config = dict(
    moe_layers=[0, 1, 2, 3, 4, 5, 6, 7, 8, 9, 10, 11, 12, 13],
    routed_scale=1.0,
    balance_loss=0.00204,
    balance_bias=False,
    lr_router=0.00189,
    batch_tokens=131072,
    train_tokens=727000000,
)
Below are experts of layer 8 (counted from 0) of a mixture-of-experts language model. Rows are named router (the router's row for the expert), gate (a neuron's input weights, with its number), up (a neuron's input weights, with its number) and show model dimensions 0-159. Each number is 500 + 40 x the weight over its row's rms, rounded and kept within 0 to 999. Numbers have three digits each.
Before each expert's rows: a language model's description of what the expert responds to. This comes from a sample of Wikipedia text that the model never trained on.

# expert 0
Description: Measured quantities, units
router:426507541468454468533513466486505490522499508509447539458484532590517494535472493503511501480525548505502463551461531470479491532514454546543449443550466492511500441470507462489495541442466474563483549571518550501514549474488495484503552483553475499576499507519548490506432510536482512434534508446538447518481428478497547573478538512556441497494545553484451424524475520474565495558504453495547469396467569513479443489558478534371505462516521599445465495528482430438553520566480455
gate3:586436507444566526521468449517455478464487441487504483458515518448447455451463581531454570461487474560538482489542467494508496472429591518564469479446472559516496495465506513434559535475570608555527548432466500501447528496460487509471469547489524478531475451483488521516499530532602477483510508511538448455498482495476467480499493569493521527448524503459538537475501496443466502490487488570411570479523544510465481535548504521452472528533465501530461516476504601517538536596451476
up3:461454545448497464495566453486558544379460561526492544604423539503426552519537516460469565465467520567556544443560565425490466459515499579561470499467475554503507447493476495495449484487567493506513449571531404549499456461506433509490506479460449507498435503537486523539484516532512435526529505486513513505559501468490508484528562503530483511556502474515523503503504602481487526502430511504480573468539447500470414492458545487494503526498458529504458468463490540492504550532513517
gate4:513516512494488581554525493534511562477500451504431507492456489463485515545485549524528538480492496501550474513469513501556554472515469515572486486565438515472480464435410499468559471514502487494485466515429449507454501460531503480489493500535471408500439439548483480497532476581510555451533467585493518478545526506464509460497495498519541586526530500480512547486462574547483515521524419561513442568518475559522481511481471552538499477408472524522494557361580549481473484475468404
up4:531502546465470575532490465501525523504516494495427539472460530462478528494492478499510489449522573554526543494548477486509570493520459431523508468625447463549485572506468477524522591508509573541516452500528533532473479461531522515487574495533532427511478508526451440509502492455537499466482475479557451502624494441497494513495494473472501592463429573480507571421528552468461488525541487519502445514514404516514495487462484486533508484449516510496535511465512476477442471424564397
gate5:430548448426537587473514595522434533531568483491497453463533520505476540491562464478486512558467500544500461456512576471493510479485499524509449454475410410514514523451539491451499495542541495505518499568440485478503531512558448563453527460526471521486483439467515454598498557477514486517479486450474525509449530493528564512470542504526513499507504466468489445504578506529554476540499497477475536428504495528478463457481532434475596427471472568508535464599516534436541444503518469
up5:521508523435494483517561438523418473440507487573504462465539543480485468526444506487524499431439457568529491544511554493500556496566561472423511577511487486540513564508585515459569571510508482462473497533474531563570511500543535436558491449521444460521529502511506398458503502571452447509496481487474508482452521489467441518463483554480471469498459460450517521450516435582528587467458454493491533560504483569469474504504489529487486433505505591513450479504524512466442532490462491
gate6:423513502404507476586472509454540506520568528516446500519541517516521491538483513482477537568526500502479444535382545542513558426492531523523496524486477445510525532475446531478526508483532463524486497455495476430584500530511552440461595464468453531510426455461474526549510541554500533477483427494503502485505489513509490500443470526543539495449497439457599463414485541524532520483527525479476504537485590553449527522491467520461502465454481584444490481490521516418551548537486432
up6:600563503604430486532508509506423493539400434530486445440467574502525476458518539509541484471460456436473547506518448478521503591521438486472464512513483520544513496485501460550555474572467530484508510493497523518439474560508528519554477573497494490470504513453521512473448531524507527503487515541495528540553506522513473501513460409525502479493495552528506551496522514519461491440511439486496428540576445469532509539483464512522406486554483466574455572439421550550482472435513492
gate7:473506460510525493541426481447502513506513490502517494546481543561477482507446582487566498464440502514499431503469622470416465566505502534516499558559514553466502524474504453484547525501532463473511528546493472514536536522488448559479510457545511565559506472522497550469511555454574447523466462475528538448497554561493488510446511454470448463516498485418478474496554496474485485473562579448444568457512483500466460441487537573567469474488497472602510479429554479480548513404499486
up7:496443494466523537506440496511529432489434513541513502469473531529545553428507514520494531514540529476548544543552477508433530501507575510516488482462420543518494509496509481511494509468535583474504449502596444534486513534513497493487489546486480439499451451401511422517417512521425440398513460460536501487523425481471584555516546562502520422436473503513466534520457519502551546478504487536562589455492492537533538546460555427493469510497485533545490564509476450433536524515513468
gate8:475548470591530460492544455455482466493532489524506499571550480535480482506535490522498418467501507486453498509540544518406483492535508478504534547440488456523545513453549546484504515538545513455528531558480546397533564534475548451497430535470533573465431545463512524530397483496517533486545503422493467465499485599477534548493494464508513461445434428511485515524453497463433579510457488514510556534568501569486506470510546493523461547473501520550446481469561521420451509540525474
up8:505492513533519474488492423445458450484494461512483560546513494504503452514525455450534445464513460539473527494558508562424500519548495503417556580406527519540461549438518494495507476466568515501526527515514546396509561583454499442548402551541512608520470518394495557470435503461545486459553474484474490525518483550484539536438484502548541474522470449514484494520467490487487548529480494520509512561519469589516481507501461509524477537478524516541449508405498535447473489527537487
gate9:534516507456520574462473524466525533533620521436491531525446542463463429498422488487508436488494490560449513511482466505425445470485531543484474559510495487525514531476467506535554518465455440445575457511454542453555440485476480548459476566551483500489533522539517554484539532511477504438502548501600517525466482519519578565498457510519497550525496490531494422503465480609460475461494530383549500529519475497472451492492463593432516501468508462455482468458474544510475525473507465
up9:569586518431547523485461506462461547543507544481505475570499494516518431524474482481473473514512492591435474504498432534458412438477526549448516495536495523461514522475478554486473521455491480451538472547474489390541379506505511558508518548547517545523510555552423536471526501484478495498514510422582497503509526475470591474492472498511454427506529514487534478463514425572465442406502502492568493498497487450501482499514512474490544594490542462522511514491504536593510502461497493
gate10:535473575519550522398494496540559517523563478476474482490493518473518452564451479443520525474468491432485411512510546446470465534455440467482594501513412493442510525486510494486450472522563475538433512509570483473528472458583450487557480512483541524574551511492549463487472469549533436496539486536556492438512444503585556468577524443507434477508494499570537489424545544476480480491500506538531516479463579496525539490508502496436528481514483532478474544506472410533497546524474533
up10:449524538476539535531549458464485480556447546529534479485498460482482559494530557620528443476533443524501530452507533514479483439525529571579459497510529466540538408424513528492528504473478537519490516505459469551484493563494524505484533473439492464431428474515407502559525514502505560529527518457499442536497443516433417437444556503485520497503569531476520496583424487468531519537522509512463538500479435475469488455498509463482458535434553504537509448525513526449608501478547505
gate11:507487560521489566459513488501512484434529437502505498549487568479516552443485467496461477516517520519474534490507512516460500407425475500513470539423501433491492513544552517544483548479492466548478584514467494522483530542485480508482510487491480560418461544548532550559594494490458516523493510452492472426561464410506540547534554493476456456534468518483450497432410587531460458507526575560540516453518484504511417495461501556489545559426519521584437479526543498487497519496428528
up11:549443521470441541521454530531503480476505466523499538548468590566538495510538507488492516460500471487537502490479505495509484540462480561443518481448456565416477543462583568599467520447454516439549556510473572490522510505529440477493538485497475490578496477464512524461467497468497481573488511491518451476534475450490468510459572478512462498497523499508491459502505465501537508522491585526452466506560494539535490446517470542345582476578519513465495504481496523451541583490395465
gate12:430552569493587473529463496455477512507510518526545506521477525433517566453496577474454529495491538532496468471511493512521506516511498495600541445494489448469545605452545525563508527470490422528499437493472496492517542460419491467536463437522467548479437493455523501585469485512527467553397471409520507482495479513485516447467522476498389552551475457488497544414491502562491512555545486537466482539548509479434455449513497482527467517488479506523512480447565578479548500524523506
up12:533469489493527448507525589474503471481599512514418441496537423467558450525504508454601458480479529466485453464464480498522496538567620547472479484538513527522493464557553486519459536500516603461533447466481496446491486412539528491488452520540527495441497469518541480446508481481501557533455533527453467473506484554442546481515508530478510435434535536592508538474492472488493524464460498509504513449437486485543490518430590523461489507483482495513475530500460539491418593532525517
gate13:485464421525479498513550461535536478478459470552529525507484552533562436545493467457490506429455488481495503518554512555487559555528489428467527508518504500516458534515497494557429449523487509488526434488520504568525485462480501446476516495522479495495527444533510559550449582393517489558511510580488469479591489562465521476505550485512476458442504425452416555552403548534502523514505535510476447548476529461484509546468489476492497461496524415526465558483457484477547503560542614
up13:504486539508516500529457491484531568487607437513468453487521450461546547506506505492504495538518497480541488460462443504572503452482521598494513497490570454434648515456482524482541515482520498539478525509434504462542490439525462580485506494536535493538512457572495513416477523515536506497518504527499425473451476507573480479514554489504550558478576544549499470473525501529459494458539467456522495538519466533428367448508439503432483510465454466456449525540525565511514526461483514
gate14:449402481467457435509450475487477457504547434549540506506460478515442500531474431487543514510557574515442531544548497532476567485484555510529513565481490637515480528506476488465577461554424513519495525534487380533457569481516501494575517510483400532511492484517512464515493457541525530469527491501491511602511507516531481504499497528446535527494524595444450470512513519455509466530435481465506508502509504552473469522492391459456482498503441543452489529493544484485505522500568484
up14:510508458507525568530494512538494492454449523553505477463464554438484527542543523459466547590480458531523434532506513471492474504575488479473522505515463471513503505492502431503457411476505491464477429516473534522553470598465591492548471495456430443409519549576491475529510434526467505504479468454488485437541523517597549452525527536519414405591471540462520493489485536515456479524470531452491470579505510485489561504548555562481528479455538517497478487500534469535460524534442532
gate15:475533533502436419489537536437450508527517447475540551448489461554576504532501499530496476546517513508490511565529496461486494558555441444552458484539445498464438455475507428528548498488552464522500530523467525497429550468454451415572581550503492459551480449495455524488562489546471491561530493456509481510504448509464469537547478433560496561549445449493427474475497414480497454498455510470487530532460559525550488462593522571555538526445557499551500481521532487505534480523511466
up15:456560475488550569531457517529506529518538464577463451496567434510497419468481503545497483441470500461453556504564465557493563492491524535475504504501568554489508565512494557432530497548463482478490512469492531547502528537489504426434485504486472565438519476508513476496581499511469451402510441521527573445499513518523529553462474544443518511551464542461528501410540498536520502487425519548446467435526463517511525477447436498520403532496523569518455478573477548465537516525495436
gate16:463546509462606451494471543499526488495530427491476537529497508506449513486459543496505560478550393509531479462494512536483446500495495474524447462490509483516545554543510501460456447562461474454524459549462509497432449495501442573472399536566505495474504535460505520492423533447435555480512531494540473477507514510560550474564519441488375511543625525556518475528465515486495464508482470479556489453507518387559561513557541530538458471511490504495479490517510523539503531466527503
up16:526509503491497463457500499454556493485500486557468484544478562491474585492493516470508585421460485527477425516437540508524434464461565507532484468494479420494482499470500542499411504525535395478534512531561453554475451502475482584487484501572542559484392518471562567508479492508417508487495480567553470604469422466540522509462524487490423455555486487468536517524451523513513518516484504497527516526539434535478497474531498492587502494503532439516506487486568528455578538503507476
gate17:550503521474483415476512483518507588527502506509481603430498490548457504486486510476445511498506555455478562424499425455494445431473499515404574512522500471526480460543452577544537527520566503471499504503463559478464519508500488432432468548514494530496459462475492534472546483461546557432549530554521493516526504416491540540492442434435475561475438490544536534549501467510497516500439450528460490558471568479542498465484529518512516503588497545547440462564493554477487550489541528
up17:498477440541457521532493487487461535454508520502569493529451508508477456436428518471486501479542536423505529431483456475543504434472511542495472553500536490500507532517478560554506462470547475572468508504467515410467508533524466464504457539479439558497522499481531526534540544487498575464542471533461490434514527525527437526482578455509538518495381495540455535568515499590497531458467552489489485463511506412448516461449536500502480450490514536477544517535415486531536480570635550
gate18:481530462487417494486511462448514467554442507429533557530423476508458557524511526501437461440512548512479510524420535464545526485514463557478505530460536424505475427493532485455570539458524461510467526473548538461494464535504528426505551428526437546531479551418503502533453529524537480484488523532506493511568521495471506603459464531495442533512525453545435467472459533483558478531527512554421462503496576566437465478556495545522524450466469554534513527545541471480515527517590502
up18:527493547491486576490506501507448524492479517439522500545526455507485471484491429479474487521447519454476588492470496508570471450496472510479503539468528605498484464533483455512569445503492512473527522501526498446583511526525476514442482496483497461562404560421452399492462508605503454505521505410455506500559492566546517508525489435497548496482442455530504527516438431539520530575466568521424460531499471544486452552503488537507554480545547559493561493504498450521471506490585507
gate19:529488548442448445532449512521513479505566453459525546599456522494535406523484476482417539502504465457510492418438492512505467497465479556445493418467489547554475479571490494475496452508506486482518567576512513518526564459528564512580579479501522558504472515484442511515529526513475542508554551508497535484472506442538574494527500478495547463541433585493474449459453489510519555495523487518416489528479549479424490503472476461447471553466464475446522532465451495448564551570494525
up19:513434503461467478537507522492543492460540471434543446466494459550572441525547520518526541563552447553509490512423506494485477510498502542500501465506434508486421433490479494516503477461507519444513486534561554539485574427478530503478545507464538525506444460475438523461519467513484439496540501619473537555409534495532557465518445490506526466491403500484478482441530545451555401512529554507472544538512538504559486494440512502523459517508504486471434563572541508484534544481579447
gate20:454454589496542434531432508482540508496533515472492548430575514561517485472443500479547508481435500501466466528477444498547401502417488469476466468546447505503494451495456487503496568546512545529551508488487551460488492432466506475484528501559510501485456573466511466509437610448507548551477444524581496465495493519467492551519500471458548518535504525386567549505556507504524532541433440440516503483522530532438514516476402527483514560503531526470497522493573470500508503554513458
up20:545538466516482545434487522513519517510506493508550477547455469474566485557566482544418515469487537507566475449465527495514513488551525512486526507429493491514577534493489508491529476477492474547501526584521452507481531537522490614519496443468473442531523414487520537500528421483487486491488562505539473541541498454452573482544500526529475433415491445587468446522439459500482467523499536535431524570468432484500449450478528439533506472519476466492464576593498486464419478436525563
gate21:508544470517518457512472565534496452456493548461495464408568484516533542519470530478464526457553542516522492572564432463458486499482447493567477541533489610512475432467500489460504472496429481485496500527521516521594505477521468479587471458483447520480448442501505493551504520474493549454531545577512501459525467523566508465527536454458474568481456549568558521498515527388471563465470534547508468469500437505547439564512540495475474475477448498473478551527463480394520529502473524
up21:500544505448451501467481544533487543484416501363567500394485457509513544496464483508502505571500455495500502529436472473412515526554556508499533480515511575567459463525492473432506523522500504431496429507462550513497543496538453455562499547544501499465534490549485506505482541487446494518568555576476468521504435468483433447503528544449500510572564497507594494492539461497453515480514499531488501493535469551494538525470505564488495448468429502509534546490421478511517546527475401
gate22:581476429464537481475515490525516501544514499492538556473475545514516514505515386507488512480553522517538515599483509561456520459552592491434470462550473486417474490548504536531503511457425497521441494527536526494489531526389503514448483519508538464549498555570470503512449509528490497524496538550502502518461495452398560521495535463526504447561468468482502503519482473449489460538562459477554422493413497545457548499543585475441552547482474528465444478477482544443473516452541482
up22:510592477456551513520458553540479493515478476446568533518483555550458471500513503433438525503438482482549464533532484468418568482490488472437541453507503516437488476512485495489469506485447545564463499464505444583503478571465484543457492500458497444527542542594519532531446443542479506482515566500535532493456512503411552473511467487520474465567488450427555500526421475573484451556511506488483451443506498546487465553411423532524484481514568550512532548535507515453489547548520519
gate23:510444550475505444520457469465559461535497539514564507514486494510471486489526498547534527520454530398507459467508546442440475513515484460543448499562501519541537434504487452518582487451581486534509516541504549514491530509493487520483522511499466460613466496468514531546411468510498461452480481473581461443550534417436525508511464557532566555489502504555540419541569509482595478520466508461551520507418499554452470513439553490516473503507464450454525460456453510541464558461462509
up23:521469514550499442496420531515549452431503488392493520580503461559529560509440499521526502478549511419519506484512481430501503483542422562528476591559472512496469477504476533504496521485500504573578522553536482499410575488529448521500468485532501542515502507557481514446460526487386494574517514477533537478455554467418477469511545498505525503492513490484510503463485510505520482553545538513495515481466508521451392508466473520520426520434440526448486480482531551570477505534524589
gate24:481544484530479462417508454487512464454431466485491457409475456447533514506497502537487592513598520513543521501490562510521484470496531418461522419479484463461531507479535474507489492548502536531483480509489548523516580496466482544423529557497536510497456512442528509456475531552500525523421455460448492372507503508513436542453449521516478511537459465498461476512535516520514498439484506458527560544429551477490530562438489509510470550547563493584493519569523516431583509473547444
up24:528482512498488480420456453561487468447499504531493500455456419460437449514478534531503506467603504474547574488477503513496501437539533472491481412524466509464490526412488443453469517513505434500564544518495557488488594541464453499474535550523545537497485567428560553446504562584520490527530501523456445437439526467512476574462484505503520527505488468481492499497434539513463465504470522467541541531476586486491538575485448459431487458514529545535499567493478524504585497480554465
gate25:506439433469543551496513588544524445468488509433498447510487499538492531404508548522489472549497457492490516433501475549479473492490533436458532466528483546488513527459452428485486486541477540587516444558596504491538481371541506468516500458535496479456548576528554526504518445514476496492504554466519491495545494474520500490486575506473496524475531483478549530468516462449442478587426454426547529443455522506498468532477528479513500510466475616504511513543522490596508441472540497
up25:538501516437509501481487526502468477557488574506517489478503465528462586459499509456504524488496513540520548502406494434589452493496507541456552490519548536526557530434439534491454537518545441453498517562482576457452433489458503466517533539506459452475560466537499452523423496465585530478539570470507523525459510504539475546520540553466521408441529496521470456546485495450517514503433528464444504469535494490560463461385545593511545567436467496524492525496528503468497544517536526
gate26:578484466457523578491563468544507497487470500502455468498480484518483542477477530585463462492539510552477493545525518522440499420534499529575520468464490449538493479497474518585513520470464519526482465498484515515447528533457514494517515515479456490537488452446520404497489527516549469440538643551519438499505467495529461520481562545474608483471492536465481538466558489480571466483561478509539507411573466495427454469551488478485467522443414516444560449447514479510563534476502520
up26:484492502575465428474516520478457559499544525539521495519510521477499514484514458417536550512415524442527528450416482476528545557499514470474522527571499525475481534530502500438496479546551439439497528516463492519555467527504445486487456485510514465438536509548548581508491433396522514618463367468530520515459526508478536435500412540480441522499466500567528447514501489517502511436463532480464484559481524513530541526475543507476532551590521544470455510514522547447500453514498524
gate27:547509413474512515541465441531440490522513401494455556514498554497465435466456500512527524449528473426530448477509486445509492576512544518541567599598498473532510469457553540405487550508483520455545430510458459505502428490531517537474464535481461524453446541521476489594503515572491470496426542489520439505511443525529543522531514575495500477547528516460484513516505451494433543579495496521569444540457521451507454483513509496487468500510543516482462513559543536510467499503544430
up27:442450517494451527441461538506563505471533577543533476544496433510542494489494521474450543571473481484534509534447422528511525490522579519471458478478446498528483513514456518574542483443462462513500558537499546445482496507543554453505487423533587528539468461467491537496550403424499478566523470552482463439486500506533511464474566403502497458463492510516493458516495485527498436570482591474427568486506486492562469593492505499504594512523449520550510494497531531514505452453498470
gate28:421589427466501425445481555465514501482510554454490498474444532568543504530517488481546549501467552489512534494513541510536498480483516563499466407510430440570492435488552532540524459433483490540517514517508538482511500492520470474484480476514550550506572435431533499520448543456466500429503477469497583496467533503501552471509528532541555471453549605518517522540426471493500495496519518511501470527514499515421502568597491499477477495451497566435491466446486533517501470541606451
up28:501524506480514495576464470471471464557483464551507468477490588460485524489555473556474471470545428509441478546392506473474454535510562466455463544513552520456538506422450484427520588452514464442523508496529452533486509448454455485495498413545514563496504490606526546489518517512467496504451529512443485471484470476463456509518514525515477503498482477467524452506560531535590602476471544523525574525471553509517559532436470584451510464482489552554531470500468464532564515539514494
gate29:536489500447482496489555535532491479513415503446478483545456497456554478507482524494531538556470512534456506515499530520577500480481497514429513503532480478463544554536507473460430467485557424503464493494492537454548565393528478504511527503588430555546488468502529497525468540562527471538535499552422509489498475469490474507499490419515550472585448568530454547427527531524471543468383455543427542458518482459538467578472509518509451452468563497546526525511503466504440537536513573
up29:492536491555602513528512568488492522497419517521495474519532490493531536448445492542471427508449540519504501434500480512422460550508605517525502525521438492497520488553497469496505458513440525536474450467436527411561507527527503488548465487412558507499487498460516454506514490405493497460562505492466480455513479427509440420504464508480566440554476484448583498484541427544498492463466486523540494533544476495437523542544556530528498545524563556497566600481536520457531491527476526
gate30:518547535477537545514541493420477485456509460573495577526553542492516575525455504449534475530457587553516489498506496533460479522485547447474568537517483498500542490449469449433475508510435545535498557495416484495467523520499480558440489512577427505524486533351492523570512472513514537454531430483563457512542497487517494499497501570505507515539477478427481471520532530425468460501526497484491550566460542579453448566518504536503422466432510530497499466467543508455478473461514484
up30:497538508479482563507472537391456482489554527546475552456524522477539529511396480501512518518507550513516460534500531584447469511477523455448504472508467475436463478516493542502476476553520525560463472536461528472500565472432490479495491551577496525505466496388494456509503513530501550508518430489540471515558506553480508480483495564536463504572520469436528454530521577472445472544468462409516596490436487533479423491496567506489507446563454458590515451493538474428519453476495515
gate31:527434495494488496455488530464468527546487459507558486533512455488522538475544437559506508569501600461494532513484461538488543450540448579554476476460517527512494483571543533503502538513480466523474556456590512466464555497439449474459539449524518537464508624488464513497481500479500417459474509446480454424500492488483583511484475551481493539510460421389465496439515537513507454541583536470465500487584491483474438485554495494506539520602513478530494482525528451528553482499490465
up31:520434460518502529495483610497481530471511439488527537460415481484520523528552443593582523546569558516523514449517515501455511472570461503525490552506430478478546458512480562490485473515532491463453544540546482495509459514506493456430507423521467598509482545490480497461505468520533422476452497467419459501525509445509605506505505517507508570552486474460417481496551491472480455518587455509512440479552521456519479546491521525539504432539536490526497453510435510516553429531469458
gate32:532441528491452520489467477481488535406520573512604437453531493498518520486514486499479443520459470496465551473416484461511489486485466417513548449561464498496505562469495552549518532557420541620489451488509517469412503537504442555520504503478541492466568506462532556534533571496515504500432491546460437475520481549505544512496516447495526507551510477481452583503447475531436561487507532449508519513479509506519446507490524581459444463466492471476551442526560443567460537486522492
up32:514534534488534501510468554464507508465458492458521431530511516419484586513531478468467478469493520432520504527517493511463505571462534488489514599460522460479527480423537510497506544521421533519504510514496514525511440499561442493458514471445503413524461464488518472491486556515482547429411463454428455484480503581490538559534496550528431509457506571526478474591545474538493574462533556433557479477490509557553533547532495549478500469502581429433491515536529431519513511558446502
gate33:481531506533484507497466474508545433499596546524424522542476500471518482547468466443526524520501461548506541519471529470495483545526514451555487519463416569474571426481450515447497499447454482576530488558437470437461487469466506551454525501580518453534474398476501472531544525478455479451520492503472481546556506472456521554502534521557469475436508564495502539540519534383535540519492509511525477491504429440569477593485507440549496515524486528468529507524464521413438494529556515
up33:506530461463539475505503492566470462459525364478448508464493479517469533424502485611545478494440525454510414478526459472504479478436446520577542481488517497459476491468548521525446525537580491485529532439516450487510506524575514442526499488484486527446567520533457497485510508487552451512515484547549518480484484472540466594449536511499509562598480458480550473486460481608497465555456539475498564490524596453521495475458468549467468517554487468516487483547550516436490522504517526
gate34:514550475515501472509520514501547533522522501467422511500541482508490421504527494484524588470494515479497467486537482418464506479465469580525542535483545456545515526544562490482563469572442436490504455447478481564473503443540444456500493463481494519537526440445505514501453450482514490440529540486545557501514482590440568424526522454484491549587536509470467514443486516471537503518551483516548545499620578493546529554512516456479447429448485445425475471508467444471553503532434510
up34:536558508427494464436502563452509506546550551465435483529497528481470467534476519462543504444482556476481442499579526461462460525461491508499498476566447462530529519519479477479469485503460516495459480496522480512480561479523476444425503425450480514474497473477545472563489509475543551433527531460557440488449560553420496434540464450488481541592455536514483501500481491517528534561575510485606482496600549523524524576558486530493531437460537418477487459486511512503486552517587498
gate35:479487463474434460527507514393523431513480458456493600543485408522489522458537496530504496498526439528532445456478511532475492504496493511544512545565526514436458512493465449517489519541479480463522479484549519586503534534474527495505533491512403522470498497509429513527504524496428443505490453564498561520533569444465455499475546475500466490501533468564516564494497542506548520485486532463473478519413546418529459431530490560540527496481502521614550539537428400480490462526519569
up35:493443481498440466492486534428529459514510443470438556545485458532500516447474449505539510512483491553492431487493562551499499499528530470485461543541484509473498491491451421521466465530487485457548477461526553533534541556466526512558533470476450512416470520541448562577498545482516424554444477522420553534576558480456491487498492491543476485495560416549496566498486562512518556549471520486493490525448550433482508464494504496557579540440496491580580534527465442438574475523505547
gate36:499500514475496485474462520510438509473551523592465518518540480526513547471452519465547490447482572459511539498518453436528547560504490493506513469513545443414523491522545492517596505488541536528467564464446515462384501523524526447547523456451416501409550463445472578490508511485499517443469556483518484463508517484493563443500518565494546478471494465522437461540468528430527561572485516489502578519480528453544556460550520564409498493548478499547481469516526492519486458422458483
up36:524527471523460485505458510590534456526440438409525525472491490458554468485525522510515527594472529502501505456487608591488492493490490516518579473514503561463460443487498557427500474533466592487482399479544514531511505431562483509502479516492443471457548524474482497594522489532552481530509482497477488453478498514456529536525489474453528515465523529514475527558498551419440533539493447598512455501473547546425478533430441483516472497462479544582539547520476457473549506500497484
gate37:429562514474481540490421510477510493492487525471580478451454577582558506497549550523486534521423468520479572551564529570450532449540515463517513501519484502555499531485479502466478461464516491467486480505535488442483489504477445437465530505480401467482445555561556551484485481475445510528462458544524468524520481526495468579473507440503530499503496571505479403564493511446528504560498500432475546505543467506439496557513481509426518438518470483519538581540525479399545529570489510
up37:485521472452557459473516480522458546528524560492492487487477459480494508493464522465531534446495534514536424461485505368522550518522522530492467611498546503513546472475506493482503593518428533498475517565445464488484499536455496519455510496472467552510558522508473462411445554466434518475567514503521465494460517499530491569549577496403532507480478502502481472564503434457486469623492522472516449494547584449500516531528514528473484525589453491439484520545488455458536534558459469
gate38:456491478464445563484514473621461529485532471473483487458547456532494477457506560458513522553530506499430536466552505502488482517533505548506485531531435536504479499449519498502531532428512469473533474494407534480462464517557514500461419617481561531590501506534481489556536521413536506476461524429499432482524493530529455551576480519473495498469522534484519442481464564586500479492471526428544453447513499516510496463525503436465404525552513589498530518472511449494537474538441514
up38:518485563491562482553507455549455452452471509544470491519512496526474533519477422549444529475479483496503559518530418425467505461514433513508537472476510533406458455476556445527530483517517524510524484554468481476504497452435470553558473513478437480483574497500569526437493478537532478577581514484471508469483518452485502463485479440513504503528489441487516589587531467399518555476469517573455546579501475502583550505460536526533503449543519463521508432508510498570527502486557569
gate39:469522460558453490509438486521557470436587565502504472435497539611502515548479475550578527493543504541526476545528521505515442525506494455444550494518445473454481540518526506441471507507485556547569458505527498477494545486516536505519427445495500547450504430443486524513464578512445489495501548485506470463485512615512505528523529558523493520515501426449533456470506494465522487571550502517509508464556506479451503463472440524482466537488388537573418469549466482481433521425489471
up39:510497491502503498558567513452455473411485529560430551469488420466483487545558488487456525480538552524461531489577478487456441565479523505513556479521534463506462529485583435432531540520543487539484563477463524498435439568479410412440445479491521496498561552485475454506511500502552495492481506551462565500487524479536492470474540530540493517480516462470537564591473458526558548476476497510413480528463490485474430520443503476474446491488572458469472565526507564540464505536475548
gate40:511562509509487467484510522496384520522501427518490534460474469527475510532473487527528528481447438459486506499490555539510498478505482551513493513561442509483517487541550524442488481548487507521536555542532537463356512547526531455443483453473492453495573593521507457477491554442555433493480423537494518572507490435455543454483497477441467511497458508501528486521548448482438513542501526518567440540553593526493512506470491473421513508518464515555550463510506617545537438485472468
up40:488529506496577523437407474573485465564437529538478405473576544536492477483572554510479480534577539486511453513457542534480484546512524428507562454424547572504519599535520481476487496543488455517419524520540432491525499462469580504493495495477561535503536485468445440548527405478430530534447514473476512455489477524506505450513520459528493483480483533519588518515502460520532461454497468503438486518564475464491491454541499549546511547532507458481488457462463521439473522531478545
gate41:461536507423538507560504520499535527490508542590424441512430578477576503462485460581513504505478520581506469476581536525449585485488545536546490428501501502499558478554513446505550523438477481468564422430453542563487516491460464439484534541508471488487548552500458493474540495503472519473500474521503402470506467459526573550546575494500517470500483463525426526512493494526475487493498530533476505505446499459489453514462558497479514481520494508428481545412460442539519517548433443
up41:485500445545549541529496458547485494462490539456453484526539423492497503481502515485453541543495533484439550474494531543512508487577483429526572534457486483442481482535486546546479538501494466568520474530444505476509514514520578504556476434434491543545457462428468505490510515480565556499609564406398531483526494442512433533479536437542466512433536541482566565440483534501565512489530466467475528501518459547467521474453533457577472427443529529505508470547525461463470507505471476
gate42:472485481518555519538488542489445494491541534499464404556547522469470539520523566530496478463561448478428532527425446478544518478486531472513510537547438483541535465563500489455535470500442488493451526562494526504473536454450485564539541466525435500505505457534658442489482488486494501462535438495507511529475494488545535516515536501492543550479500505486521492479534475382495532500478446483518498482449521453455577470541497554469545452456510494458500536520456543443544490647459486
up42:504522473448522477427584506553503524501575514496482514523511492534459451484482430530537494490508525553491480482464462535498499467542468485492475404453500505499439491513544528556568548487492514564488493513535429541472504490493513541490543546430543526424555524465426581492459494520565462457546471440585505462616509456528414477502473484504515476551535507549437477517494522597489464483506434451543559538460501517503445466384494483497519530507488523481493543425497557500468534474522525
gate43:495488480463540498359416480560505501483532516521545461507485504437511452490504485466492435463507465461568564535503481465575468477500514560524500474517429555518512453505513466512474446449507545523407488473455526505505526530507477489563456526556469472448501432454495528466490520492541575441438482517513476515561507523470534504578561510520602475510455532486535502515600505501473478510590577502451475474478536480430431510558505593457534459507469507487487546535528528503552475507520491
up43:556456510479489522470510616470470556566508456483543564502600528496421458501484491480558456543482442446447523477431492553517465497457462456484472526503534559465488455474461547539506488566442504534560548504516479512425545477532518538533547453556528451536444481520512525450525549498512436462470470484496503476531530471442467453540500475512533537587421582544511442528475439482479553427516477473527509491516483528532567467502498473547483529510437471509557475450487504527505412531546487
gate44:425474445462478562600541520577481589498529488523502475531561547528549509503472491549476467502502521512476520525463485435497444480532500460498529595512451433537514451576504521462492421459494409545499491495486554476415510473456532480561570476504463558560482531581454519480505493457492523453463521470548509482542470547458506511461496512480558503452470520535545527441550519541500549480498526446487448466485552447558494543522491534501514471551493592508508536451446475445443498510471431
up44:453426523450478560541603545575520518464513490576492468524538558492493480479493474548516505517566551451459545499532471517474467517549545465505569528462484445462475499495549495470459506477514445453489460481458497513495478481467545502504576561526458528508493565574429503429514501401496539474466457435550520427573521542502541466479534490450503537520454533491428493444533400513506495518505591471504465536458476454500513459469521460526541480535527561438492532522497406465537520489479504
gate45:500556503513465557545541557585490499458524508533514516537512499476466462514514471504493525518482500515459528545528477508456467480484506429542579588478479506489434479430534585475519494463482489466472546436531500559469488423552590580512515492502531442521497508438475475513451501523435560460500496561499506496494451488477515462462479499459447541446504476455445529429520473519454550567606525539540479529435463560543550482447557486503490439497498421502491575418459494554489516463554481
up45:506461533514531506476504438465484489520504455409495536584454542505506533559444540498580456460464511520521428457471495568583515497466490475421481457572505463487544540533455527565441483527502504479492479492453500450540538517435425485476563527455411503456529534502533591450477476502456421486540572465585466475526590502443478519477478447498525549567510508567504499578450522544479542508493470471465546492502490466506457554535475527504485545460540486486513468517470485488537483530441535